Weights of a small mixture-of-experts language model, trained from scratch on English Wikipedia.
Size: 10 layers, width 160, vocabulary 10404, 20.9M parameters.
Experts: 160 tanh GELU neurons an expert, a softmax router.
Training: a variant of Adam for the experts, 255M tokens, 4247 steps.
Below are experts of layer 5 (counted from 0) of a mixture-of-experts language model. Rows are named router (the router's row for the expert), up (a neuron's input weights, with its number), down (a neuron's output weights, with its number) and show model dimensions 0-159. Each number is 128 + 24 x the weight over its row's rms, rounded and kept within 0 to 255. Numbers have three digits each.
After each expert's rows: "comes before" lists some tokens at least twice as common just after its tokens as in all text. This comes from a sample of Wikipedia text that the model never trained on. Tokens count by the router's weight.

# expert 6
router:156111144105084103141140122110139115119115111157116118151103113153135128142171150072125093105139114098123129173109138135173168155117113140158126142119154108203128136135147142149093122155120156127106112158135117110127153094097108105159117125155137125101104116143110121128121152155103138121110117144152117179115158144160100143090151065097115113144142173138153108134107142166066132128088168123082120121121143122155124136181150146112123115168116131152139174129126154113153122102151098
up0:126115152109161162125144130129098156112121154115123154121131145116108161111143131112118144139129108153103166143123157153121163143104129130086147108149116113137167115115139141110179150158091111183091154157118130096097123123147152143138162149122117115133119151138142170121120115124125127125145145104113165119109107133130145132133145148119155079142082114140087096110121120159157094113155106103133045124184133140125117126153075125104144126125177105119114082094103076111107163141079160
down0:150088142113123126135152117104121093112174131104107104159140089086136101149073126155132143123150147064136143105143130119104124106135097163113128108132137106107120098154110129106094056111111133137173170141169133127107124172125117111127162130107153120147141135118103140109122109141151157131124112117076142127138112103111124144172093174130172105103174121137126154094128103117129177143135127145152095178121089134079124097103117155109139173117142132137130108104139152137116103124153148
comes before: " ", "0 ", "1 ", "1", "2", "0"

# expert 28
router:124077128146123113164132145127094130120136122151143098135177163159153120150169156109116148144124135128112113146145131158137121135136116101134112123119109113114136145127113118158092104106120118113116077127119147125133141104140149110154124103160113071170153207105089144160082192079138119137113127144076121119103146123156153107162161117083124177151118134108112092130124146127148148126123112165114151155172103120113153120117114110101153111131121146080128124178143144115137087099114143
up0:110138161136081127126115099136102124169121124140083192139149122145178122127118099092104146136117072094121165140145142096144099144163115124152106130117091137131108148108154143120143139110149096154130121090110123146142131129141087131103135097093118116142146123128111124117121149135139143137169100109171185149166135111120123142106117158147119118136096142160146195142144128115132127174093127145106119162105102150089159119064169144131106128100090130169146137163096149106130140145151130
down0:103157134163128106132109133125137133126151117162126135185086193182142140151127077128097140158121124109165116126117142115094085151148155151071107120091098111160133170094125110156124135127126144143118123098110153156104126112125127126162146143115142111137133102106154116153145090148112153102120167085174149136162144121120140131134139146116097118140163151145110147103109164130124148147123161153173161180102102113130119084104139112126098111133110141165159111117144145093116081101146130
comes before: ", ", ": ", "\n", ". ", ") ", "–"

# expert 8
router:132153174116138138125161113131172160133088182095117132140105114143133147160122130112148082119105097156169083131116115131141162166175143125154144124134145123157125078141139096140090156149149120145124120109095121093133125148104117115109105126167100135137123165134143129099145141141091134158132092125112112091104092099128155142109169122100092161135109159097094114105122133141088103154134126097105130210111110129113151115122101126172110119131161113138124126107166164111153164122140141
up0:146143150107132150156117099156129124120161112115107116105136132110177136082138128141138125107075133121094118152123154125103107103154163103085107155144120166160106114073173176155108101147119159170122134128160103146100114081131111108136147150106153143137117103099122120163182096172138135116116117170145122141145108136145139145075148141117082143102096103150155130125117161132143141123121106155146125130110094112119094095148128121137061164082143130117108135153133098131141131105157131
down0:110181170105147118097134102146166151167185129122180106156122135175143180117128144105152174167138084125152149103128136130127105130103147133123115124120144097149098141155118121130114093124122158129159122129134159130154135120096122186127100122148123154130149183098122107122137123096128064122107102124135115049145104135127126131095126152108105115163116092102133153089145144143140130135132141117108129153162147099105134136148157123087091121120167109138122096147153145140110111118111117
comes before: ", ", "-", ". ", "ing ", "s", "ed "

# expert 7
router:123099094121146083137184140117133127120134118150130124148089146145194151161123153129141115175139175133121117137109139142132132158144089081129144128127137138150151103101104104102088093109102103125129123139074162109117152149148113120122129151141132120187165165111105123092097171106128128159111107137087091159112154154170159151171152144104124129144137121136111121092126162130122120085103121150127097132124126135121138116151103143104081092144127149083150162152139155118161120093119149
up0:164156139121132106150098140139121163135156123143102107120179153116080104140139173160122114074119173122095125129146130118137180117117160148119128078106125128137136155131144129109120126117085157160104161139111096188129083144143098117080139098114125111146162109135114100127135098169076141114169154118133101143127165117136129173154115133088098134093131132097132134135145163153131131104121087131111131122125155135102083102121140134131131142134136086120114170147155122137130095136188145
down0:160127099100132117128108085089139119088103142134133149171150097119139138155114158123144087076151118191123140156124115088150123081127167130125140142126133131165165164120148138154104149156212148107128115140136114159123133106163154123115107106158113086144151172105139094113142128122082097090158102120129114178144159134133154116086143134111133111150100155089100125132131128135132168113107139106129114145096147137105151130131127118135174138147099127117099143160124132095139111148144108
comes before: ", ", ". ", ".", ": ", "-", "'"

# expert 27
router:140148159116127161122115097186108130123126111097115161140146129134109136100136124119143113148127115121139163111128124101170129160148142106130074107143099115105168143113134144128094124099090085120130123142109098105151172160149135143113096157124129160147084101140164122084122132164133097165115138119118154126118120124139112120135169159189129089088110139167144115169096126199158091100113132142105085111111116124140108114100119163158148122129115156138134135152131141052125117131119106
up0:073110140144118117120077155141102172152137166131141082117121107142124144134180173151137118131132124131138134145113139162083112144125166158145122162129145117113115163100117162111159127121097112149126146125138147117117129083137124111156147113138078126169121133111109144150104153120151155111130118121121167105161164124125147137071133114117098136148121171142143080147150112154103091146147167155120182182126181133144109098131139136162125149125126119102108095115151065118127115155098127
down0:137114124121115118111117145148163140158118144124133130118111121174136111114137117132140102128141112140101155116086164125173074139122130118131149123134121157068107134122160080111161132119084066075102174201144166173134154119089101135101113082133135122174114119108122144103099106138149086107141153153129123133134131144107126132136103151194120111095106133163154128123126072155104142167129132125113134122142121112113150130123107142128124128158097143139108143126105153091100102094123147
comes before: "of ", "in ", "and ", "to ", "for ", "was "

# expert 12
router:134121150130093168158133113125106116116122132116147129125173143164109109069114169142120147148091119117109153138177142142104148169125139155083111137125110126094128160143130154133138131115120087155123129085144149129140127126125132093080080138097129122098159118124151129140097149117165128095074183138132150093082153114126098104142144111149145126072112131113140113170083114130195108135140149159139135109145108132109165112107127129133177096103107128095114097130158145130101129124142160
up0:119148060107122083105148079153117145119101136140114115133166137138098115141120139143121118150150135160121131196122104140096099143128102131119168108111152123153119158118122157097126145128160109174137184156120155098125086110157137125144140130122131093151123135130075158123102109134131109102147107115137176100162141128131124154141112109046114148144112085118129127122126107086132071164142120120157119133093127094108092135141168106124122137130109125100148116085127152128172121141136135
down0:136151118168097096145157131151131091136170121126140129201126120127088127121104189140128144104144120127163135145103137157152116145136131146086123137108119067163123133129117129101124139118118113115151142150129153129159090136146122116129181139145147113071117134146117139183142107120153160140106121130126135124127152167147121126119096119105130129154135130134120117120090089099120119109108087132177083132122106124134115094126171118071077180120131141143140156075132165123130105134164081
comes before: "(", "| ", "and ", "was ", "=", "in "